Below are experts of layer 8 (counted from 0) of a mixture-of-experts language model. Rows are named router (the router's row for the expert), up (a neuron's input weights, with its number), down (a neuron's output weights, with its number) and show model dimensions 0-79. Each number is 128 + 24 x the weight over its row's rms, rounded and kept within 0 to 255. Numbers have three digits each.
After each expert's rows: "gets" lists some tokens that make up at least twice as much of what it gets as of all text. This comes from a sample of Wikipedia text that the model never trained on. Tokens count by the router's weight.

# expert 4
router:129100132135155152129122069137097104164112127133163127110131150135092112103152116138148114157102142159139116122126111141113145113140096141111120099145087151142121123140133143141140133160131129100077139098139130114098123131138109164128129150
up0:132118140124096130107085140131156118094157102123122140103164187132121102171119106130126095132083108113127118141154153113071088131108105110139136120114139148155080151157147126177116094137114103124098097082147127121090162140156134097133158155
down0:115152134155142154144121125122120099159132111169105106128104090152119147104115133160146103126108137142129136122160145108088139125112097091114114109108102120091122111105096117171105118118096096101135093119181128116130145098124090145096121124
up1:119076094120150112147127110148173170170132142106096131160118129116127115138139115120117135119135098128069129146133141098088103152109129136157146105161167125090151173101128160143130099123120150114125103117135140101089108163136184146148131125
down1:128158144154082126112081139130119163083135108118156098159110135146133153138146132128119149139160137122194162111161118143138143102106157146077119140090098146172129140118121107096137134100160079140110178106114116141104163123150111126102120147
up2:093150118117138164130107121105138126091135091159111158142128102135113108170132104139134105106102128155104140100141081121094113145163148162146120129121119112091118114099099110108103130104141153110091113149127118131086084126159117137136125071
down2:118089131113117151149116092147127113141139126128151121125123160136122126157142146104107124135106133099147140135157129151166159094110157124101133123129155110130109133101134102153172114117172117174123166133153194097111170144125168127131120161
up3:118138121102122064175110071150104129191124133119137146136103168139205100087123116137109131148117121194108121127118115145107134137097112086103141118160134106128142162155134137118117119088113076101144145100125148154122117095153131095115114121
down3:117114097106115160143094113159125161144115142177100106135096148152104102121115138157135147119131146151156106095129153177176108113129154147101135122134066104099123089120147167112127118154090141101126084096094119145117092146106091116150110107
up4:200149110174123134115147112127119146157150146165090132139114156107108127143136104103052139147116103166142127102100134140163174128113109149136159070102135201087127134121134116138135136137103143148165138130120111176175115139112138140111101131
down4:145153120097106151157124135101133116114132070144196132165184134153089128139170148153162119181145104118136118095116158139111137174129102135110108117145115131142084164113130172135121103106109159118121090103098099096121078121120116140143088163
up5:136120141164113142130109128152149122098131123100102140146129131123120092101129098190153127107115117141156144142150132124084125129138125108098133084127182099094100159125126153128132114141138130138166119128147165111103114094105120105137142133
down5:126148135111133094125159118158150149103123130100167166115149110124141074138111127121164142121073163091133117183131102135107155164060136121078136147155128134128121124123190118124112181145090119126123147120121135113141119130136138103090104116
up6:067095132169135122130148139159094136142118113109136113109140108093102153173119174094126129145158098128141146064122115150128165099112111163187108157129115098133138148124150096106116141151097115104144126178127138117083138120115132099124152164
down6:157151158101178117136164105105136155149144108133116151097117074117137089102157134163174117135125096147084179111125125108123112140147130150121136130144122155104099179121153130131126135099150138154155141110126144140124131124137128102136133100
up7:142097141134093117197110116134143097136080142171133134096127152105128095156129126159139127089131117106080075131126126147175120156126149095119129111110110143117108139107156118100162086115128117122099114115111130130134147181155091135131163125
down7:117142125142139108121140105089118150106124145117124133136146122099122118120127125081145138162122138139167153114129164136053160093115130156129158161101101164149099136143153153114128135125136144097148119122122101107124097172121142126134085097
up8:109124084135126150193149139139109112123152178055111081155143189165119126135140116119110131126069133090105148134087065109125169170100119148129150130176126090177135134118104107151116170090166123172158109138127141105127102151121130143153126131
down8:149091116111130124144098131097176151149139154143100135122135110128166119142116123113113150115099153156100121134135137152145117127128133137148123111128135155114150139137121119096170163124104121085098122108135113107124120083134133098135113107
up9:139121110140138132170110128136113147118139123136131124151152118121115126126191093103120115100162120132128135142130130110121096155144146136107117125125165129092107145126109126127092158101080120143107170157138142126067147187117122107107148107
down9:075188149100124137086098175122159154158120142131173124120127088114102094140148155125119178141096094154182108158084129134171151127129126108122110131166135164078119127128141113129145139093124102137125103150077155135105113089125127075173176127
up10:117127113167116156087119152110131145134137104144130140108133179153134134109157151103161116098139141102093125113095141137124141147124067130104122088096125164130110111112184123098102076152085168165146095120161103136140156095097133103128136158
down10:158130134097089156110157093126128143121142161154118115120099110167130120109165142162108119101146114105096102104133153121137119163137115147117160143135152153094129116149139115144117080127111148120130124107157147134097114129100142176134086101
up11:105109129087156118118134140124162134086152157106129105141135088132139141132117147103109162131129118125097135164102132090131140117133129138132129139113155135156165123130157107111101089136150140107159114122121128128123146124111131113134143117
down11:122127069148133153146136152140086114121128108177152153171138164101136118161142130159164120126135154152158126125173134133126111167089154148128125150116152093114118145149117112156107121136108133166130115118081139145124122121113158115121113074
up12:127138114125145122168142123090182138127113140131128141176107102181158117128149108112139145092063108105109097099090125134133156127113120111144128125122083134106110115136148125140133133157134131131103108129130128134163101141097156119173097161
down12:114115108117158120121163163149104103074094101163124131097182135114158084121115159160132115104089130124099155101151121166113127144157088129139112133119116119113145087114098154119141102147153132164121136151102143130126114130134148107092150157
gets: ",", " and", ")", "),", " is", " was"

# expert 38
router:115110087105144095142100134120126141155157146141130077142113088096159138101140154142133105097078120147124120143111172176154177162176121118154100074134087097161085133122127133105126129136101149118123100098077128093122103150125100152135122128
up0:107139135177134108144162170115142137100121148128137103096146170142111082100118109104155117124135123154125141123141131112169124174102154114131147118119132115121123126105125164094149143158180126125120113117128115119146128129159164143138102117
down0:138157126148133144165119115164118161120097109138125135141098137123110144127145095131162121114117141111106145130102105170170146107138131135160146121119166143118166143179166123143174136127112131111117121161134121115173120131118153178073114106
up1:129120142134173138120099125093124114126147121136169137201098172105144155118121142136122144076130160133127146085114150129105077165148171152122106148132116129122109162090076152142149118124149114081146107124133142130162122100117110122120116127
down1:154130079120110178071115084177147169131162149177145122089136105071143125104086097136144119149137126138116155107129106150137142148143134137133122115166101153123105166111107126119118124108128128097159172098115137128163159091132139119144119154
up2:143142125130157088167094125162150151127132138153177174143108112110105143129133136112115142170124192135130127145143136095098113098110115046144149101098123115167096125135102175132105111129160116129132185096107110132127137151112098153128123131
down2:130158124125159128093147195172150114123134097145111087104107110144067125151094145090119106121116158120088151107155146119130099148141150113180127141115185180116128149134152115139137118182111118114124137149142124110107117132159125124121175106
up3:161097129170109122089141139179156141094143148094170130122123103127140124155146129188129109153144140130102157115102118128132158137138172135119117181124066137126144116136150145107115169093105125117141118117129150102162115121131122137162140086
down3:073118122101144140121134167093120136155168143115140134098098111144110128099101117113128134136163140093106138166133128094120104143162133170183127137115122156164110118088117142085119145138182092117168133101105144127116137119150118136162137125
up4:145164119110154157153126124108120152102118146141099077118119135119157135094082143112111107119115194107122168106143163117147125135123134103130093140161128193144081130137156115114136107123124116112167103140130153111110136121103129150159151114
down4:095106127117142138114117111103125122132117152134123114089097181145096128135133171140126099149158140155128143095111156120104127172104165071103108153140116149088140144113169106137140099102132138155136110085124131124108122136107181137122096123
up5:129141169113140119127158127101153107125152152093127141117136096140121120163116116131123125124135149137121118112101148164148129127133128130108158147132180094104120097123096106133162130095121086132096112133126064123127068110108119076130114065
down5:106096164145137106170105166142151143131182122146147119133158146109117110084139114109117101111170117127129094116163115130118143125136147131119118116128161149085124160128117174102117122151115133148105151109139144168141093124146104094162108141
up6:113117141146125129153141109163136132136153139095146168117151083141094142120136124109141102116088143115105147111132160084118123153120127148184149148048110105121115104082135101089160127124079128158114125115116148091135133138105114146104107162
down6:096131125118162095111116185136121117109118150122095139109116145150152166163084126120116144122178129163126133160149143142136092153118086104147098121094123163141154129145099091138108151131122089135153104144111143144161165121173126112107139099
up7:157102092137168129140134136161138130128123116142137087160150112119115147165099126141092120127070145128111058131122191126154104118127133124126111116121138110122139098109127103104157127150131083135101118133161127112107128147141141127163172127
down7:068106121141122116104161106139117154152059178160133113131153150134130140099126100136122099078125105152113096125099118159173118132152124136119113118106123103139086134114125120129136101131125088140147126131113130123133147138083154100122175088
up8:108143134136137104170148090124167135132067143123132168134128074178135112132132145110150155088150092123123122130133137147167126125079128137078162100108090122156127129155121135119139111166163145123083086124151119169090120110160114128174129098
down8:092166102134141141114112144131154124169062159130110108103144109134127103114139125122126099152123165104055121142142101124151150154178149121126139171118140125126126115134149139145137140135100160136069125122127127124147098117138129118095152152
up9:114114104163077113133120081152104179133167088113133139113117114166106107142125118118164129090153106099164128158133190163118144132153123096165091096144126119113084074115137125133096092130138105104131148103110124088131152115125115127113136135
down9:097112147158090117071119155109085152160149132151153166092160083111123099160110140110093174131113101131120142132141130123167114135125141149114131134166118101134153083105124133108118104172091155138096128177102154104139147144145141089102123092
up10:100155090155123143151149101118141151101112164141106075140117105121108140137081126087110112117164134144128141106133099084149148104133110160113099142103120119181096127132141111117157034118057111122160126108118107139154131104152123139134102137
down10:171105138154129111164120129126170179129074160080161132134125126118156116134067134081093146095107125127126129088109097133099130109137184148136119159126064137152140105149135114129141112169111163129145127133149120196127117120140149132111138133
up11:155113119136125109149093134094099135167132155110144144169136127139122163105157171106111092104116142113117151140099134145179140146141159136149140098130122135137116143138170156091110099152134133152072098132137136114120117117144104184072165118
down11:132141095087147107152122156137135171151128118124099179152156115114153097121159102127155127131138132152096145164102157181144136108104125154115139109189117120115128108109143144146096094134110168117146109112129105117158119168120162145145126120
up12:159167099098151136101105147128135097128111112134121186085159136152155093162123176122143123099122134150121098102112165141127123154122113085155119085160056106144133089147121126164144116105135157151123132109125142086129118121167109106146157102
down12:117135122135116125092107153127094141142153122157120134098148126146156144135119120103106123133155127157149083109098165132131103125089101091123156135111139058135116145128101134100116110135120128105121104118159141124122133095124151125160106113
gets: "==", "===", " |\n", "|", " in", " United"

# expert 23
router:143148157155144109137106167149125133125103142121121079140162148174113072097135110137114124113140156132137140119153113141126145111116177118123130142119109166127137085122115154108103139139093125062101111082117171101130158142124120097084104117
up0:143159113142141113141157147125099136093148072099140128134148135103099156125133104121137141133111181121135097157151094125114188106142082115147108136105152151107074110147061195147058094168136122148110143100128116144141124108165124146125147096
down0:112116111192097111159110135121157115097100095167137081151134177126115108104122154141127142134128192138122123147135136170159144155106110120179146157127128118123108113135167107109136121113143125142109152115099112141136181112123132133089144124
up1:116116116160133151168121108136123112151134166080138089163124124119114108104083145111155119128107095152136147127131158133113158096118144085110133142110106137134137132151148133105153119125128082163145158162099123134131133121141140088150138156
down1:108135153120123156142143138149160176105152158152116065131144147175083151147125092105108103123103141125119129135118133108109141125071146142126117093145083093155104149137176174126149124128105093087103103119114103147149139123178106134101123171
up2:142185131125135123189101107171125135124141186165141135131155129115113113153129122126097155097127147165168132111133151142150088170143119122106122140209132102100126146139120116130119081100123106114145117086128152154116126083134115134099080096
down2:103118163118114122139146132107104144103096134064148133146109146127144117112105143136161093180132163115141101103106159089123117112174142136107135162092132132146125113151154102103068080127086134130120128172093146110144097130119159130105117130
up3:117105103139123129139126134159124120126107127129121099174164126116134120096166130109146145130120087107116121138079126133165108150130111133160127140115113119155124144153154137132112140182101127164155123112120141126128160099148134125094102116
down3:147134106128094108117144137079124129159128130138120097166153165142157118131168135154142099123140156132148125114111114150143178114120141117087129121152120115118115102127106089133098115145135128095157178144134132159093152074153116170132162121
up4:126181098196132154129128148174103109114148129192094078103119153174118098119132108121094126161135146123095128126159115108126133128130098066093093110099135106153133115128127135139113120173109119125129109120112140084105133135156142098114106125
down4:140107105090157130140145111102126110116139117101155119135165157091152124129139099130124151126125109191132123146127140136112150130117110158124163124095116145112125149130081161122121117133115126164112101153169122136160115092152116104131116159
up5:151081149116167125124124124105070100149109131129145144145157124159157165161138100140093186156130127064101083150114113101150104166151090108143148138134082138126123142135132157134176118168090100140127140107161108145122134137172128174123149134
down5:138102124141088154090129125112110122142141117135144069140120116141119122115133177125130082117120132158113135129166120070143190115160147151148117140138120123174141088139125134148136108073114107184126103125115096073146164151140092148089134120
up6:100174118115162134139121122111139127137161106093178116154081149128158144117152118121136147136099124136133103082163136155131161141165103158132108156116150144152150144162150154153078088164139085133129155119136118170119119121124123123085138116
down6:157176159099150166164137134130146112110127142119105133159106134094132148166158120148160125139122129158088162117082129114137161107119134154156129130130129087137160143133113121130093139134087124106133107142123112113147118129119124152164078116
up7:158104116142165092129133104177106158113139123134163114112141169166145138143125121145141104118134173112126187152085133126114111172057078133126137121115127100151143126111125139090094121116108142120082131098150128073112138137101102155131117108
down7:126101129118141139141085139064125144106123140157104160145131082125138095116086144091145150152161135101163115070148135095117155129173097098131139130124143140145118131140117127153109142135142123104165166155110115155121134102156119124114141108
up8:158126123105139162121151128116116124131135145097129136104152145146142138070160136106146125162104118178140132124121143115096139156112116109095138147108185143142164136118137116108086120107115149134188104136119120119107122137102119133091115107
down8:146104156157133135147139119135110116169128135141140110102134154152118164162090108114153122098150099131144111122121117118116152107095102096132115107157109133136107130145086167128155141095110147106139102141153115126083121083120107116156149128
up9:112166114148110096146122141133184168135113122101110117130130126106122121111151116141111134088201111176096168092109140120093130094087083109205167145133092106165125113163110126095119101096132138132133123157169141083154122060126166126148140110
down9:099121158183160149125157112135103135129114146115116117134127092147140101148097101129155117129122160106137129184114113089166111113138092143102124112168151173120108120121170103105137098095122115127127101115140069164118108126134123116141172137
up10:129140163103140138119179161140121123157134086118110127153101127194130082145157137159147111102133104157153174117135147081148169116151125113223151112169132111095148131153154159111145128122099107120126099128137147142159163162122119142153152155
down10:141134108109099139102128124093111124123118122157129205089057127126138114137170096103091151138086126147114150106122100160135135137113138144167101167094138153128111104151082122085156149178104138118121080117113125150179104141121125112146173130
up11:106097118163163179136120112145128132132066138153143156094179112139102109129143133119141141154151142147148123154136101144113137130121123113178109133141150123183182160175124151106121143138061121142137185161150152138189173103107118081139117122
down11:125141157107114094126108106120137136150133150131156157173104138171111130156123156109132092179159148138123125109114099132107158152081109126111141113143129175111095155120115164092085148115141090150117147081137106131117143156118120131132127131
up12:123142149143130137101096128102133136130133199085153130166176126116125115133107120137132135078105153114131147121108136104108116169138114090152173129105162128113101131126120129182115129134131093133119150105154120110132146133155151142152099099
down12:095168147155136136156114149149153111157111137087171114114144121169092107192127113099162120140126125133170135113124119123141146142140110132078134080141137103188119094123099150118117201156105163151125099147093154108149145170134145136116092119
gets: " that", " is", " was", " to", " be", " had"

# expert 5
router:113068101139152135101137172104115129125134103111115153111176131155174133117092125135134098111148135079117114118157142137119132172109118115122137136147146120154118154089125158175151120103154108137133094162133114140121134194136082111138162118
up0:133142109131173128149138155110152146146143148127147120122118125180155124087131127123116142107124140145107117159115132094104129149140118134178168152087150119099102157168115128129160105113141105157148099122127149130165128113105070123098157189
down0:157129128141114119093158132113148111127118142089168114154154083127136139168144095111135156149140128133177131114154131106135100121148120128131083121117131141131119138124097102106100120146144146092104115099165143137119125129154106133142137124
up1:126135133114170147102112107122135144108137149140103151087186109147095111117110116122155127113096162132128120111119141120162169175129077120108138156107117110090128166124115127154142091124150119139097144152132126135159114132162140106191125161
down1:123127145105094073144147139106133125157110123092128149105144109097121097130112162115098153147103167115118182141165153138112126147080155108129104114106132147110127109162158094146115090140117216159121151170102073120114132090116127167145136122
up2:151099096156142103163123136153079125147110107131099151103130165146142117095154114130092119153137131118117148113190159111136126126098126115134097149115126148166144117139139123141096115151163106106121083137137145154058147137118139117147104113
down2:131146099130143126150128150125133098144163117112137158120098134127111092087100166135133110101131133119120142129156104168113141108138137105121100118147128147141126130126083118194105143109180130155164082080113099091136113103123116144141130092
up3:155162140115124122138090127111116118139129121161116094134146135122125111082148097122139127142116167139192114146074170156124119138110147101127128153149160117133158154133139112151178140131162157159108130099148128099131199147130117067125166117
down3:113111122139117085112116162125146141136074075078123136127126129151126135120098142158161124094137132153107167130088131123172137122136133130146114124140063104086145145156130091123124085113129105150162147071155143166103153130121123131127131159
up4:158115120127112103142175111147117140136105120107131105129132093151112102119111156108101122135114124119065127167138109151113138112104109192083105155124140146123091122140136140115177099168128109126121169167110145139109074132109124152082142145
down4:136177132164126149086125148122147135103132153133093157096128103132151107112157145133135101192116132106178089096134123109156135131115109119124122111131102059181110122102111116124083105142135137123096097136123140133102131154185087118094089095
up5:104107143140094140141141091139132103140115107137103129144168108138112123102098113145092106111103127146142137133160184108156154166088146128136114133126128138095124128129103130142159135156135120110127109122104128128141148110138139124155149136
down5:120174163131140135126163141134142127116138105138124117147153152111099156126128094156126106094108135100119134152134121128141158147142128111107091102101145120188135122125089108167107167102090114120126106156097079162073158156116159093148138130
up6:134128155145171125126126157143105096132132133130122120125118124102149138140177135086130121116137114131151114170143150150115153129097125076095125139115139096100131117177123082131152146164125165096159098115115130126126107186157094158138147143
down6:139082135146120138162117149104147146127098105098136106121103156137117172112127175168165146138143141138124161157135124108100128114163114135101120144119062118139182073167146109098092151138125116125161143121119134088123093117110120123127130144
up7:133112142169126126089134122111114102120135115113148132110124079116193179136125151152129100079086125113132120124127117114117119153119107113121117131069129117177142119140151166108155140132151097089122070116133111139104138151166125103114048131
down7:127158120106127140151123150124157084100101081134152178109103116140149117114136115162128172116119103112113186158125100087105120130133135162104111105102170154156094142137125142154095091107128108118151096138103174090123102132118136092140157145
up8:113114117129159142075110103150134140136112149119120141137123105140122127128121163126118130132137129156160131131142148118130127140119077126131142122148142151116122135113125151166113118121109140081105135104117096159123160157119104158075077148
down8:151137138097130118137151138107126140074142128115122124112136118121105124147109168139105157104118144132143139110103122141162136146120119105121130124136185140117105147141108150099120121133104095100123124140141128133129110110153132117124080118
up9:133107109161118134115160140110189113107134149113099112088123129143160152112075159150128091125151120140103128150128131169101116139096127122145108115157117107144118122096121160104093073091098130138108128120084071104160163145127113119113140115
down9:113166140153167152132138104168165121133101140123174112124108146101121127125123156114141120118171085120119129139132148107091125175147144157088096161082103132139057149117134144126132102137138128151115083095164099131153124098123117143118107175
up10:118090096151124073070096132125078138132112112139116125070121159120122085095122126110102116122145137163079123099125116115111123150097167148114100144127117153111091090094128111066135153135125120117146122152155118112156123118141083124139142082
down10:099138134130144085137145112137127159164127145172090100136145138129115146126118152164086152097161114087129153150102131133063117173123138131127140100151125135130136146128111105154076112097100100112124142167142122165145108174169139144142107123
up11:110111153169137107141136128191121155140144113095131146139119130118178095126130117166167137106128098130133125098110161161114119129158122107115145128099122108112122080132154145148128167117106153107129096138117120096141127093131128112094115129
down11:173163129149136115123124140120087107094157144140125123143151116116138120104110118164130118152093155143124106108131155152158137109114142122144175138150122122200096086151124120125172138094108120118173102146139150157132084153131132145141132120
up12:120121131139110128112132118099165121152095160194164141158140111131138097096185139113110104173124175141127121107163118140161135146142142145120138122099058055188145119095141124101121138141124121134125100070132094177121168170115125120142114114
down12:071139155115140122112135143124111142124129153111144135165163147127150183155149121146098152098140113147086144125118104143163143103092142159138113129165136123111138114141120185106125183140164120115138121154124116167097131150084147119150158158
gets: "-", " ", "1", " |", "|", " |\n"

# expert 33
router:146087149149119122137121134090161133142150123126154124102167135130103134159148149128154146090113131148130135141167158130136126147123168121115101148124149132123195116092112076151085137128097153136092135144109126077121165141117093113129125116
up0:168129112180109168094120127148103141128189132105168135194140158074142116167125123124114138119146150143155148130101163134129142108152138176133117118116118119153169131101125110118156118126124108145127141068144157114083173067091120165110090123
down0:082137126132109104163145102143124133131119095108154157101159155113114127132157138085160118149098145114135144169158118123127162114126138113112131139130119141140135121101162112168126101114110093174162121140126111107109090133125117132115167114
up1:103170178129144141132126126130112123142127188171151094152131164115085137152118130136136106091147130142138098153114112129143161122098130141135108121138121183131156119148099158132161129147101165144098126086168147108108146125102117107103116141
down1:087079149135086106093123103129116130132102119099108109123139127111145124134152114130118162105131150102130149118121160122131115073127144121125116158151139097110168151107126122155132108128129099125145103161134169111193130143134146144127119095
up2:166112091186086129117101112077108115115164146147104150111105139137128126122135191148133143117133107172115139122120135107112107108103091065091145119165140137137128123086109078137151114113143111123125103105138119083110153118146130145131142121
down2:122151118149101149112160130152110106138108112147125108133121090113179121133110180107154081139138131141109139131178153127149082124087121128126102125090115139127116145103130083133118130144149163120110091119086097120123100136108098139117123133
up3:189140146150149095120118130125084122137118134146160109114103126165120111114144172158146130141105131111102100137155142112164122160098151140120115102099143118143113105117172128111146140087094174135157134155110090152100112105145128170156091104
down3:121151128099121118120131147152151129168170083153147127128085090097110102173128132153119131150110128094109144149114097149171144172125186158124151151095088108135136143158124113141095179117171109117103146126082140125097122146135183104156103126
up4:116103120128138142123110136148120095141117116092165122148137106106117141141135140091171127148124190110138179093154128120156100155099150099096123091122148124139153125199135150136076107060165120112084092110155162119147154127127156155139156123
down4:115133135169139123133155172135151165112108153152148117144112108122132109119087145135084153119092112096127136124126120157131075131122190129153118145128145127160137122122123128090128130121162162122143122092093079148159182110161136133135129134
up5:106111143121143182119134071144158119148146145139118152089134150092104116123127168147147122115100129083139128092150097171102103123119098125154133148088116102141148102153172142146159120081120118119101128089106168099110153149120079151133141133
down5:166109127133092130158138117116127064111115095145129141155202164107129130113151150167122140117155135129160118111094120131132161134153118117114075132168144116115170109173101092161145156116139152161153108152121167114154130123142114160129126122
up6:144096172164112163137113152140163081128117142121117131112137145129145083163128174142141139114116177100088109116141154107104104129155165160141081116127093145139158123146188123076144068114126142148103144156143100105162118116128110095134142132
down6:099170148147123105106112122102155108111101110160131183131154122125154121151176114103143134163104115119129135101150152146142158107111111059164140156138169150153126183143098120157074179104088153101123134116157120107103120120123160126130156115
up7:115105099145148147151132132152169093147109110132106151156104094129099114102143109156111139138086167119088101132129143160140120106171171067123107179079095136129112105125091147099137144146082102136110141125117138117139096150112130097115132199
down7:130106122152121112098137182153083168156152125103125105105139096155147098107133126124112096113153126109115139095121125119138094107148102113077148160094155128152139120177116167118094112090114130109137146145136124119103141164124129148117095096
up8:108134151133143162162095101147142152156172103155097144137116131146121137134115176128131105098093135136171179134145135141164120119103114132129147117117130131162119146136101072121118149107149138123110133118123127118144112112110136143105122113
down8:111131145127144121132177093133141106108090086103177116123142148114083122157152128122135156123157131133140110141106155134164102143104139092089133095152124154128141142117181143128073104145115121101109106147120155107104105134124152108134157147
up9:138160091145131149094098153143139115128118183093093128161128160102121103083146129117167090115095111134150118137161149127099139134091130105133117104129095144117158117114165077102147118087106113124099125135122120078090136117132153116140173136
down9:144115134138088151175138146130127086106124156111157136167145120124129131121117111111143145100110094106103155121196132171135114171116157129117146101098140147128081117119196101144128141135124107149129128110143136131117123102147155123145113109
up10:164124099178101106143106108158137149150126085116144137150136168113132094135159118174121135170086125108136127119134176149124091149088171127136128127121154151157166116147101142165102113139130112144089155089122154177093169140112142120150113119
down10:124119129116105091136106130137127159152134113149113160090117122121137141139130121141117124119169137100099140132118110112106101162117152098164092120121146142109088137107097150170133159168120142138145124123116141101104119115107134094147161125
up11:118126157142115145141144108146134116156120110117124112125148166102117164151154129099139161095114134108178103166190137147109183145138146162165117128125158116109138099144129111138145136131127116173110140119122118139103120113143182136146138124
down11:106168117123154166155184143180113151109097116141127121130127178124126138122070151093130119135125134146148126096123144137159145154112112132122127150112143158161142118122102101148089129129093172165143148150137108093115150141119128125169144120
up12:104119147172122139125138121125103111122140100128148164108112116135166146142097124117146173104120129116109122132114148122147149133093145131113078085097117115096147125148093136105192147125108135133144122138112125145119145133098144111110124118
down12:122097102145123141101120183163111138171141148104111128096136108115149105185145131141101103167148115110139130144107126126123178105123153122114147085116133190143119109117120111155133132147141151101102108116088135124139154117129132139130157152
gets: " of", " in", " In", " \"", ".", "In"

# expert 1
router:121127152154156132162127122128127133123127115170151124101099124131133133143138094121140092132111127185156133135107108085131153131136140185127139146130079108130086171143133142153095102136129132123142100132176174107130134091098127127150127126
up6:152129170121142131180093098124135134124178099122114129136155130135132131107097157108169135112092120127115123147144133183143142156133122126130110162121129168097158139136130157117109145133108132149167094118140131154100127104125159123123139090
down6:131159096093126167080131206148117098135088121164118172116108169133116115172117171083157108162110150162175116155126120153113137111145127101129138120136112065132113094108088148102118106116078137117122146135118125157136121125144104138127144110
up7:109130107093139124139112069089106130183154110124107126127131118136104130119139134091122144154133132105113121137153134160142084093109140110148117093088137166097173134123124131080176115113119101114147173124175096132159142136115136129156098122
down7:145138093156095097159174128127107104184090147136108122116104141177142118139109167116129165155131116132108140117114142095144126109125097085094133132165151120104149128111140092137174169119139126127123136148110162136077142128108127130097180107
up8:136147132102162090170107123125144141105121133100131127112085137148138103077115167085105142136144154119124133144156131119152137129185114125108117166124125137189114146119169157116151122145109120129104137125055124100122142071096109136125136141
down8:133126137111146117139133145137132141124152095149102095136166128114150155143126167153142137056157174141129094152122171128157152074156125117172106145126114180118101115134128152105105124109169145141149098157119100170130082134132111147128136112
up9:144115108118170164128109142158124099124161151119161121128091132134143144131117132114137121145125118135078154130162125144112168116114133152140148122139141128116088115133148115147123132083116087166146108125145125107159151117133098139162149140
down9:126145148108142139156118103128151123169131097174126096096117088135133129145107088087161099141171111135132139089158159058140117180127135118125112127092122130117162131151164142133137109148124133138107135104169172145122129132152121139115128140
up10:127098134091117120138114119141121092050093091126140142119126145132146126141128126098128078133140058117125129130150133111164158097151106112157084160157124150106110166158126133111163153087159084148127132115149094095139114068143091181103148119
down10:129134101112097150110141112118115152158113126130127117131148109101125110105134122114170165081106102116117166122118089150090078147109129104161132178133188130155113112122146145160113101126092153179158114094153122144165164124121119112139144150
up11:150133085123129119124125121109122122096130168154146119094080117100087117115134124126125111146132094116158117148112110154128123134103148132155133104089109177123146126112121109113132127102154163162160126112139158141169103158190165185116132144
down11:138115107127107073139103126152118114146119075114103164128134113112116146155121136111148121095173136109097117102119112126133147066146133134108126129136166150119106056165127134113131124183150143144146156076143174098094175106126116091116145124
up12:118107129137125143086139107110109133145136137135088150131136126128112134116097164138144092100094147124110120111122142077199107150123120126146113091136084135102159182129115128093104124102102140145148124154110149125180149120149115145132096133
down12:083158143133096122077084105092152105134131139170132153099144128135104131179123109145153123099140169169105158113149129162125122141095137112099143143128096128179111111112174111109081149108151149097166144126128118119147107115111150171092117111
up13:152150098122081149142160124138101111141153110177186147157174098149124148114130122120122161156116146127139150147156119166125101122108126131130118107139124122149114151107146156120079119143132092139149113114119079111136139135154177173096143155
down13:158127118081146127117138121156109130130129100113127132140134139113127159140182121141126124146132132087136164137135104153149132072106074134121173143156143121100132149119144161132117106104143124120153156065170193093122115156084118131118126133
up14:138132140117144093171155135108105172119115132117110091127124148099119105115078071089115119121130099116132108111088096084145104137094094116105160120133147124107098135171167113085163103123162157144092154113136179087170144114128148143132104100
down14:144103130127104139091119104130162142122105121169118141160143164112119138123142143076132116135124143134158120142114149140172136149109142164171099112100129126147120120111142091117151158109150136122092142138107113097148132106135129166122083138
up15:111102150127112119122102153129157105150149142149146135128162166142066095082157125118115131099117169117138105152090108140154147109129123141118111111151155133135166108148154117139138118144147127065152172168143131115118095156135123152106146155
down15:129136069101136133130130132166132141107149148110129129119140158112140149112151145143149140148124118099111108136106103137167146108123138104153096141134105136138112074114122117133108162129116129117158121124133127113123137145182145172126101080
up16:132110140178098157129127091136144151117107109121118162104095124106092137160157159120127131144083099147126087130094119178149107183137115126083140092134139136125126135131150108107177134129165082142152124115082138124142126120133117145126141149
down16:141117130134168126143087131159136145163135147132140119165130160135134163185112139116141084165120170157144084090111173120169116148133138115172136172163137161152130117102120135139140142118118173145157129158134115069169124141114133131153152135
up17:140131164139126129133139158146127138126114138116126157141141120102117084136104148124129149068126150083106119094101146135144136137142149127084098172141126124157099124142167146129115062086168133115129140136159132125141168154088100120137126100
down17:127107129105130135148165107123126189156132131117160142121125126120139159178142089112166137157086143136160111126136121113103153130083149099159102147107082138133146085150098158073189127129125130137135155137116131144131124111117133147110144102
up18:133144150120107135127139144144161100120102114158113108111172146154193157096084172139141164104135088127139140105162131094098107104111151128111126162184135128136128121126152116129157122129103127179113120143160073132141088148159120121165148118
down18:146118134111133113105144168125092091141107142130149087171147139141132118146151123118129109134120178130102158114131117161090112135127088104129113134101136162102130137117102152098174106105152127121120089164145105111101121128141169099152137110
gets: "\n", "|", " |\n", ")\n", ".\n\n", "-"